config.yaml
activation: "gelu"
router_score: "softmax"
norm: "layernorm"
extras: ["capped logits"]
init_std_up: 0.0259
beta1: 0.95
beta2: 0.99
grad_clip: 1.0
schedule: "cos"
final_lr_fraction: 0.03
seq_len: 1024
dataset: "wikipedia_en"
Below are experts of layer 7 (counted from 0) of a mixture-of-experts language model. Rows are named up (a neuron's input weights, with its number) and show model dimensions 64-127. Each number is 50 + 10 x the weight over its row's rms, rounded and kept within 0 to 99.
Before each expert's rows: a language model's description of what the expert responds to. This comes from a sample of Wikipedia text that the model never trained on.

# expert 11
It responds to: Determiners opening a noun phrase, above all a and an, also one, some, several, another, as in one of only a few.
up0:54 59 41 52 51 34 44 58 31 42 37 61 33 52 64 50 46 58 24 73 41 51 53 64 54 51 51 62 59 71 65 56 51 46 52 51 43 52 49 61 50 47 49 69 56 60 41 51 58 64 51 48 56 48 53 63 53 46 40 58 33 54 66 56
up1:56 52 43 58 68 52 43 44 57 50 47 35 39 42 60 61 54 60 44 85 47 63 51 64 32 50 51 51 68 75 47 56 33 38 53 56 56 49 42 64 35 62 55 50 59 61 41 31 54 45 62 75 47 68 49 69 65 52 50 48 50 54 56 50

# expert 24
It responds to: Words in wiki section headings and table header rows, such as Rank, Votes, Notes, Role, Goals, Ratings, rants in entrants.
up0:49 40 54 56 53 44 52 64 63 44 51 47 47 49 48 40 61 44 34 36 33 56 52 50 39 51 54 41 36 52 72 59 32 60 52 34 56 36 57 63 36 50 48 40 52 26 57 44 46 38 33 43 36 49 49 68 57 54 51 38 69 33 49 66
up1:59 38 42 41 47 33 77 41 50 31 42 49 30 50 45 43 58 50 46 56 49 43 39 47 58 52 69 45 67 41 41 40 47 51 46 53 62 44 60 62 40 60 41 60 47 44 66 64 32 57 44 46 43 66 59 42 45 64 51 48 60 58 66 37

# expert 8
It responds to: Short letter fragments inside words, especially the n of couldn't and didn't, plus name and word pieces like Husayn, Quaternary, Smart.
up0:30 48 45 49 72 36 58 53 59 66 41 66 62 62 54 48 48 59 48 51 39 47 43 46 45 38 34 58 44 36 46 36 45 44 46 54 41 46 39 57 61 39 71 43 47 61 46 46 44 52 37 82 50 31 61 57 61 53 64 63 51 45 38 51
up1:45 49 53 41 58 58 47 50 63 49 42 53 47 43 36 67 44 37 57 61 70 65 55 50 55 55 47 50 51 34 44 43 47 69 53 66 50 50 46 39 41 45 60 40 49 45 67 51 45 46 33 54 58 50 39 51 51 65 58 52 29 51 53 69

# expert 22
It responds to: Middle and final pieces of Slavic, Baltic, Spanish and other place and surnames, such as Bad-aj-oz, Brod-sky, Plov-d-iv, Lut-on.
up0:44 51 48 42 50 51 52 55 36 70 54 36 67 47 46 57 66 52 53 41 58 53 52 51 49 43 59 60 47 35 49 58 56 30 33 44 28 40 35 35 44 64 66 31 56 49 57 57 51 56 58 51 60 56 46 50 64 59 40 70 54 42 53 54
up1:56 42 56 46 37 67 46 61 44 48 57 57 55 38 63 51 60 51 28 61 32 51 43 56 61 70 57 49 44 60 50 32 61 38 53 51 48 52 48 58 56 56 50 57 48 31 47 42 77 58 36 61 39 48 60 39 49 55 56 48 48 53 55 49

# expert 27
It responds to: Digits inside parentheses, measurements and dates, plus Thai, Japanese, Arabic and Hebrew bytes, e.g. (age, 178 cm, 2016.
up0:58 55 46 66 53 48 55 44 31 51 75 43 58 56 35 60 56 62 44 49 73 74 50 54 60 56 41 49 40 37 50 38 54 42 48 54 44 55 28 48 54 60 58 59 45 44 51 67 56 54 51 56 38 46 48 54 42 48 30 48 25 50 59 34
up1:67 44 46 49 50 44 42 51 52 64 50 62 64 62 32 55 44 56 35 54 58 56 33 27 37 46 43 52 49 60 49 53 34 61 57 64 48 40 58 69 55 47 44 26 83 59 40 49 52 47 48 64 49 45 35 64 57 76 52 63 67 58 52 76

# expert 3
It responds to: Content-word starts after the, his or a that often continue as suffixes, e.g. ag(enda), refer(endum), took, original.
up0:32 41 48 49 51 63 40 32 48 62 55 49 50 47 36 25 40 67 49 39 24 56 59 57 42 63 54 43 42 39 32 50 55 42 57 56 30 39 43 70 64 58 52 50 45 56 66 69 51 59 52 51 45 45 64 45 37 39 64 58 46 43 58 62
up1:49 51 58 41 50 35 72 60 67 56 41 65 64 33 43 45 72 34 58 61 80 43 30 48 37 43 61 54 49 60 64 60 34 47 47 42 50 46 55 42 62 62 55 39 44 50 31 48 60 58 54 52 78 46 34 46 34 56 55 41 41 50 67 57

# expert 9
It responds to: Word-ending pieces and short noun parts completing common English words, e.g. leg-it-imacy, entrepreneur, brigade, elephant, armed, sister.
up0:56 39 60 48 36 29 44 65 32 53 62 45 63 60 44 34 59 30 44 73 48 47 61 63 41 56 49 47 41 37 70 54 42 55 50 54 55 59 59 62 42 53 59 43 70 50 36 38 49 39 56 54 57 49 38 56 43 44 73 48 54 52 62 52
up1:60 29 44 55 55 42 57 25 58 60 24 39 56 39 50 52 40 55 36 41 42 43 44 76 47 58 58 60 44 41 51 35 49 49 40 52 51 53 50 55 47 51 51 68 57 37 47 42 42 43 62 28 60 43 38 45 29 38 56 67 56 52 53 63

# expert 18
It responds to: Syllables inside personal names and foreign surnames after a capital letter, e.g. Van G-is-bergen, Mc-Le-ish, E-h-renfest, Mag-p-ies.
up0:30 42 41 48 56 49 39 44 50 34 71 47 60 44 68 33 76 67 59 63 51 41 48 58 56 60 39 53 66 59 41 53 60 41 57 54 71 38 57 47 52 49 30 45 47 51 50 50 45 37 45 53 45 41 38 49 57 59 74 65 57 39 45 59
up1:31 40 17 36 46 56 65 65 34 37 58 60 49 59 55 45 68 62 39 62 45 48 39 52 37 38 38 65 40 57 62 55 51 52 56 43 54 39 38 57 52 60 52 51 56 53 46 50 41 49 70 50 49 52 49 54 46 47 72 48 57 45 41 39

# expert 1
It responds to: Nouns in sports and career narratives after articles or ordinals, such as season, win, goal, shortstop, field goal, year.
up0:49 51 58 60 57 62 50 63 46 45 57 49 45 40 36 56 55 36 42 47 32 66 67 48 43 62 53 48 58 48 40 34 17 54 42 54 57 57 68 53 62 59 52 50 56 53 51 60 38 59 71 52 41 28 54 50 53 59 46 47 61 47 16 76
up1:41 39 56 78 46 63 58 53 43 47 57 65 59 56 30 55 36 40 49 60 38 43 64 54 66 59 45 52 44 55 30 53 36 61 64 47 42 47 66 44 35 53 57 35 42 52 43 45 44 43 37 57 66 59 50 50 64 60 56 50 49 42 47 47

# expert 10
It responds to: Word pieces inside Spanish, Portuguese, Italian and other European proper names, such as Sant-o, Bon-av-enture, Guadal-up-e, Cé-c-ile.
up0:59 38 37 57 68 54 46 65 52 49 59 44 43 44 62 51 27 63 59 38 44 53 62 55 57 48 47 46 62 50 39 55 54 48 24 33 65 65 36 42 55 38 58 44 37 23 62 53 64 51 56 60 73 38 41 49 58 65 51 70 44 57 59 61
up1:61 43 52 45 54 58 32 47 48 48 60 38 56 57 40 49 55 61 68 62 48 48 39 49 45 59 55 34 57 62 59 44 47 50 54 48 59 37 39 48 58 58 60 40 57 47 58 71 58 53 66 50 46 43 35 48 31 50 47 41 56 56 49 30

# expert 26
It responds to: Pipe separators and opening parentheses after names in tables and sports results, such as (COL), (Czech Republic), (qualified), (born.
up0:52 48 62 69 52 45 57 44 58 49 39 59 54 73 50 38 58 61 33 42 69 61 57 23 53 42 65 46 34 44 58 33 52 40 47 54 54 52 46 45 56 71 48 42 55 33 60 43 63 60 70 49 58 34 54 63 48 58 53 47 40 30 62 61
up1:53 62 52 49 50 52 53 48 55 44 59 54 38 43 66 28 68 42 45 69 55 53 29 32 47 77 62 67 39 39 55 55 61 33 50 69 52 53 32 51 51 44 38 47 46 47 48 61 64 54 59 43 51 59 42 54 39 35 53 33 49 50 28 57

# expert 16
It responds to: Digits, scores and range endings in tables and results lists, such as 0 in stat columns, 3–3, 3-2, 1976–1977.
up0:55 56 46 59 34 50 36 52 52 53 61 54 57 56 33 55 59 51 57 35 37 74 64 39 42 42 48 33 35 47 74 61 63 54 51 48 43 37 51 45 47 59 49 62 54 49 45 59 60 59 47 49 49 36 43 50 63 67 45 52 19 37 52 34
up1:46 59 38 52 48 67 57 45 32 29 46 67 68 46 54 43 41 56 60 55 41 35 34 45 34 44 61 48 43 51 61 39 33 42 41 44 65 48 72 51 55 46 45 64 46 30 50 50 46 58 36 58 64 52 51 58 31 47 41 47 29 47 54 48

# expert 15
It responds to: Lowercase syllables right after a single starting letter in common words, e.g. p-ock-et, o-ce-ans, dram-atically, sod-ium.
up0:52 83 57 58 48 49 42 53 48 48 50 48 52 50 42 54 34 30 59 63 47 57 43 60 55 37 40 63 59 43 67 39 50 59 42 53 64 60 47 60 68 56 43 37 49 53 61 70 54 47 60 33 35 47 45 41 76 56 60 48 58 57 31 48
up1:54 26 55 48 55 51 58 43 40 55 49 62 54 44 81 56 30 48 49 52 44 52 73 52 43 43 60 55 53 41 56 55 49 29 45 51 31 57 70 54 45 58 50 33 49 48 40 75 58 50 40 47 41 54 45 42 48 76 32 61 47 58 47 57

# expert 19
It responds to: Words right after was, is, be or been, such as as, became, become, and passive participles like killed, elevated, selected.
up0:42 55 45 42 48 44 44 57 44 66 43 44 69 30 59 57 54 57 54 67 37 75 48 44 48 35 48 58 60 51 42 64 52 42 39 59 48 54 42 56 39 55 57 58 60 64 39 46 54 58 46 54 55 53 62 46 48 58 43 67 66 52 41 58
up1:41 61 52 43 63 62 40 48 53 60 46 46 52 32 27 40 51 54 56 54 40 60 24 59 38 38 39 62 52 52 57 51 50 57 49 56 67 51 42 41 58 51 45 65 33 58 37 48 76 42 61 43 44 53 56 42 49 55 47 62 56 46 48 88

# expert 14
It responds to: Labels and line starts in infobox-style lists and table markup, such as Location, Born:, Species:, Binomial name, Losses, and table separator rows.
up0:34 61 39 50 27 55 48 38 36 50 45 50 63 46 61 56 38 59 44 45 41 54 61 36 50 53 55 62 54 56 81 40 58 50 36 53 43 47 63 50 33 33 54 59 65 45 43 47 41 49 41 55 41 41 36 59 58 48 58 57 42 32 52 48
up1:45 54 62 76 72 61 48 38 50 44 37 43 41 73 50 57 57 52 61 62 45 63 48 66 49 36 52 38 50 52 49 49 18 40 53 47 42 42 39 60 54 55 44 54 48 28 65 50 53 56 40 50 49 54 49 42 59 46 35 52 42 63 63 40

# expert 0
It responds to: Quotation marks, apostrophes, dashes, brackets and this after sentence ends, e.g. " , Critics', ", ].
up0:53 55 53 44 47 44 43 34 43 41 52 40 48 54 52 59 57 72 44 42 41 58 45 33 46 53 40 40 60 36 79 44 53 51 56 34 42 38 42 41 45 56 43 54 56 42 34 69 58 58 39 39 47 57 57 60 50 48 36 52 40 29 46 33
up1:46 43 55 50 63 57 56 51 46 61 38 48 49 53 43 54 53 41 53 52 55 54 48 57 40 65 45 66 56 58 57 49 44 59 49 68 50 47 36 34 56 47 55 65 50 54 43 30 80 41 52 57 56 59 58 68 60 39 68 53 52 43 50 49

# expert 28
It responds to: Colons, semicolons, dashes and pipes ending labels in infoboxes, taxonomy lists, tables and times, such as Tribe:, NCBI:, 30:15.
up0:31 53 62 64 60 57 50 67 46 47 31 47 41 58 43 37 54 53 44 61 48 66 57 58 41 44 43 47 49 56 61 41 34 64 64 54 53 46 46 58 64 57 40 47 62 30 44 57 51 50 63 42 36 47 41 51 38 80 64 48 69 43 65 46
up1:46 50 44 59 55 52 62 42 58 35 47 58 57 59 44 45 69 62 75 40 43 34 60 70 56 45 51 47 51 62 72 50 72 59 55 57 48 61 32 34 65 41 36 46 36 44 62 53 62 54 61 41 60 45 44 38 59 39 53 45 41 51 35 49

# expert 25
It responds to: Prepositions of, at, in, near and following the in place or institution phrases, plus coordinate marks like °N and ″W.
up0:62 28 59 58 55 16 51 41 49 52 61 29 44 49 40 47 42 45 20 41 37 38 54 61 48 45 44 55 50 47 48 42 56 47 47 45 63 58 53 58 57 43 65 55 52 48 42 75 61 79 46 72 45 50 48 48 40 51 57 37 55 56 54 64
up1:43 45 17 43 45 70 42 42 49 66 57 46 43 51 60 48 65 45 49 64 30 31 29 63 49 52 59 64 42 49 38 54 44 50 46 58 37 52 59 46 44 49 34 42 54 49 32 66 55 78 73 43 51 40 58 50 41 58 48 39 32 47 60 53

# expert 13
It responds to: First or second pieces of capitalized names and title words, often right after A or The, such as A-ster-ia, Hard, Holy, Great.
up0:39 62 48 53 44 44 59 39 58 43 57 52 58 64 73 59 34 52 43 44 42 52 47 22 59 62 55 56 55 60 65 73 47 50 59 60 55 35 42 46 61 42 45 42 65 36 42 45 45 54 61 41 47 49 51 43 63 51 35 44 50 35 31 61
up1:73 27 44 57 48 41 59 33 46 49 49 45 39 54 68 43 48 62 50 52 48 56 41 69 57 58 44 51 58 25 34 60 60 38 50 51 48 57 57 66 48 54 58 37 60 61 54 59 52 61 47 43 56 62 41 51 56 63 62 45 49 61 41 51

# expert 29
It responds to: Line breaks and = signs of section headings and title lines, e.g. ==Biography==, Garcinia minutiflora =, and line ends after table rows.
up0:49 61 45 66 48 50 65 34 40 54 45 45 58 39 49 61 52 60 52 42 39 61 63 40 73 52 54 45 41 58 66 34 47 51 59 34 39 41 47 47 53 46 50 41 42 46 41 45 35 58 41 52 56 51 43 57 52 63 68 59 59 31 51 57
up1:43 45 42 40 73 46 35 49 51 31 58 47 30 48 39 58 42 59 48 54 45 49 63 37 39 49 46 33 44 50 60 48 50 44 70 42 64 49 54 49 57 29 43 49 59 45 70 57 57 51 70 43 68 34 45 61 50 63 65 47 46 49 61 60

# expert 17
It responds to: Subject pronouns starting a clause, such as he, she, it, they, who, often after that or when; also stray he- word pieces.
up0:53 55 37 55 44 45 29 58 33 43 45 52 46 52 58 57 72 46 54 43 43 50 46 48 52 62 41 55 45 51 66 55 54 28 48 51 53 50 70 30 53 37 47 31 46 35 52 35 64 53 57 33 39 48 52 63 41 62 55 32 59 64 46 52
up1:52 54 34 62 37 45 37 60 66 60 50 58 37 36 57 47 70 49 56 38 30 54 57 45 52 43 53 54 48 38 53 49 32 55 50 61 53 41 35 46 51 43 47 23 49 40 41 42 46 44 50 58 52 43 60 56 44 70 58 59 33 52 61 54

# expert 20
It responds to: Latin-like suffix pieces in species and genus names and biology text, like -idae, -ensis, -osaur, -ropod, plus closing parentheses after years.
up0:46 41 48 48 56 46 53 61 49 62 44 60 42 73 55 45 65 44 45 48 54 51 64 55 45 37 57 48 46 57 58 46 41 46 42 49 47 39 66 42 50 44 40 59 67 41 42 32 34 50 62 52 50 34 52 31 56 48 52 47 50 52 36 67
up1:35 46 43 63 58 58 54 51 26 37 55 52 44 74 40 35 58 54 50 67 50 59 58 63 42 56 60 50 52 50 54 46 62 43 47 45 42 43 57 48 53 45 42 56 56 47 53 49 49 51 56 55 45 64 52 41 47 62 46 52 50 48 46 63

# expert 7
It responds to: Plural and derivational endings on nouns and verbs, such as -s, -es, -ations, -ers, plus words like there, shows, parts.
up0:62 56 42 49 44 65 42 48 51 39 61 59 42 40 44 56 48 36 40 49 42 53 55 71 49 70 49 37 54 51 67 71 35 56 59 68 45 55 50 34 48 45 62 52 44 45 45 44 51 46 63 43 66 51 41 68 48 72 53 65 43 40 65 63
up1:63 56 33 50 38 50 49 55 33 49 59 59 29 51 58 47 62 65 33 71 57 62 59 54 69 51 47 53 51 47 53 49 60 54 48 60 48 48 68 53 36 45 53 41 55 55 47 55 40 52 61 38 67 61 53 54 47 51 58 60 52 50 43 55

# expert 6
It responds to: Words inside names of organizations and agencies, such as Force, Commission, Historic, Survey, and of in National Bureau of Investigation.
up0:59 42 55 55 54 57 36 53 30 53 70 49 40 49 46 38 52 47 65 40 38 61 59 58 53 49 46 41 64 40 56 57 59 49 38 33 46 57 38 56 56 46 52 62 49 35 48 53 55 61 42 37 58 53 49 44 43 52 41 59 22 33 50 60
up1:64 58 59 58 43 62 44 46 59 30 66 37 45 48 49 50 31 70 49 67 54 69 62 42 60 60 73 48 50 56 38 55 50 52 55 39 48 66 51 56 71 37 56 48 62 43 49 47 57 43 51 40 47 49 44 70 62 51 48 60 39 59 52 60

# expert 12
It responds to: Pipe separators between numeric cells in sports league and election tables, plus semicolon score tokens like 1–0; and 0;.
up0:50 65 36 40 59 60 37 43 52 51 50 46 56 47 47 40 62 48 50 39 58 47 35 55 51 48 34 41 57 38 43 49 45 59 48 48 47 39 59 50 39 44 58 30 48 46 61 57 65 56 52 73 35 54 55 34 53 59 55 47 54 31 59 54
up1:40 39 71 52 44 43 58 40 47 46 49 61 39 55 13 43 51 39 41 58 46 63 49 54 39 32 51 49 70 45 40 38 53 35 39 41 46 54 60 66 57 59 35 61 48 49 53 41 44 69 56 51 46 44 61 52 52 58 55 52 49 34 42 50

# expert 5
It responds to: Single digits and number pieces inside table cells, scores, vote counts and times, e.g. +8, 38,345, 3:06.02, 10.0:1.
up0:58 52 55 44 36 57 50 22 28 66 35 56 52 66 34 41 45 52 42 42 51 57 44 30 59 66 50 51 64 47 60 48 69 53 58 54 38 38 47 54 52 48 45 53 35 39 45 52 70 43 53 44 62 51 70 55 59 39 51 60 39 31 48 46
up1:62 50 50 54 59 65 33 47 45 39 62 40 46 52 67 72 46 53 42 57 55 63 43 41 41 57 52 41 56 46 46 47 64 52 52 51 32 64 37 59 46 53 63 45 66 44 65 61 33 31 58 54 58 42 31 45 47 54 46 47 50 60 58 73

# expert 2
It responds to: Prepositions right after verbs and participles, mostly on, in, by, for, with, as in posted on, participated in, based on.
up0:54 55 69 50 59 41 61 49 39 35 48 56 67 32 42 62 44 49 69 46 40 32 56 53 45 52 58 50 61 29 68 55 39 42 55 56 37 22 40 59 58 60 41 51 47 57 35 47 51 40 42 60 50 41 62 51 56 42 50 65 52 41 60 68
up1:57 47 61 35 43 28 54 56 52 73 47 53 47 38 61 37 41 57 60 41 48 66 38 65 71 67 40 56 37 52 57 57 50 53 55 54 33 48 58 46 48 46 34 60 37 59 54 68 47 66 74 41 46 40 48 58 58 47 55 51 26 43 38 54

# expert 31
It responds to: And, ampersands and commas joining names in author citations, titles and lists, such as Powell & Lopez, Floyd and Richetti.
up0:29 45 36 69 37 56 45 37 45 38 59 39 63 48 36 42 66 57 59 52 49 58 55 52 59 53 36 44 56 62 45 47 29 43 55 55 74 48 55 64 39 47 55 35 53 54 52 50 57 37 57 60 64 43 57 47 25 55 56 45 53 42 53 52
up1:54 46 47 49 40 34 59 41 40 38 32 36 66 53 38 33 65 38 68 34 60 54 49 69 43 57 55 41 55 56 56 56 60 52 53 47 44 38 42 59 60 49 40 36 45 51 54 31 51 55 58 44 44 34 54 35 36 55 46 69 52 55 42 43

# expert 30
It responds to: Place names, especially second words of multiword places, e.g. York after New, States after United, England, Kenya, Texas.
up0:42 54 55 46 56 55 48 38 47 48 49 59 56 41 55 57 65 71 61 51 51 63 51 56 53 59 47 49 58 33 45 30 44 50 54 49 54 50 60 44 40 56 52 46 52 41 30 46 38 50 57 38 41 44 56 60 45 58 46 41 45 68 41 25
up1:46 59 23 31 44 38 46 68 50 52 49 54 64 44 48 66 57 44 54 44 51 58 38 53 47 68 41 46 54 54 43 42 56 44 33 65 60 71 68 57 56 54 51 76 44 55 43 40 32 59 44 52 68 41 57 39 57 55 60 68 41 55 49 47

# expert 23
It responds to: Common given names and titles before a person's name, such as James, Robert, President, Governor, Dr., often in credits or news.
up0:53 46 34 56 74 44 60 37 47 56 49 34 49 47 36 44 72 50 53 58 60 55 40 56 51 46 50 55 41 59 63 49 48 43 45 48 41 36 49 54 53 65 35 62 52 53 41 43 58 42 54 64 53 39 32 42 48 42 66 39 36 49 53 45
up1:43 56 57 65 48 43 47 55 39 36 53 52 65 62 57 60 73 50 38 59 46 38 32 77 55 48 62 48 73 30 29 46 44 60 54 53 42 60 56 57 61 48 51 48 55 48 44 59 65 27 57 48 56 52 53 53 52 64 46 42 41 48 52 53

# expert 4
It responds to: Conjunctions and connectives joining clauses or list items, mostly and after a comma, plus but, while, than, where, or.
up0:61 38 44 46 58 58 52 56 46 36 52 38 57 49 50 38 52 65 57 38 57 56 52 54 62 48 57 32 45 48 54 46 72 39 47 56 54 64 44 46 65 56 46 47 52 46 55 34 61 52 56 44 19 70 42 47 32 40 69 56 59 61 56 43
up1:64 59 47 57 56 52 32 58 57 28 44 36 50 44 48 41 65 51 40 52 54 60 45 45 66 39 53 32 45 55 56 59 44 47 63 45 69 59 54 54 63 52 52 48 52 50 66 50 52 50 53 46 55 41 76 69 44 40 58 45 52 51 59 34

# expert 21
It responds to: Line breaks plus capital initials and letters in Slavic, Hungarian or Afrikaans names, e.g. Krzys-z-tof, Oosthu-iz-en, Sz, É.
up0:37 53 56 59 51 50 51 58 54 55 53 43 43 46 80 39 49 40 61 45 58 71 62 56 57 48 46 46 43 45 57 53 74 67 41 61 28 48 55 62 66 55 42 33 47 61 50 56 41 39 53 55 46 31 37 50 48 58 51 56 53 45 60 52
up1:53 40 46 56 60 43 63 51 51 43 48 49 52 61 40 72 51 22 41 52 55 48 40 51 56 40 46 44 45 50 57 47 46 54 51 59 70 67 59 59 44 46 57 41 61 47 41 41 47 41 51 44 40 50 52 39 61 47 55 64 54 45 58 40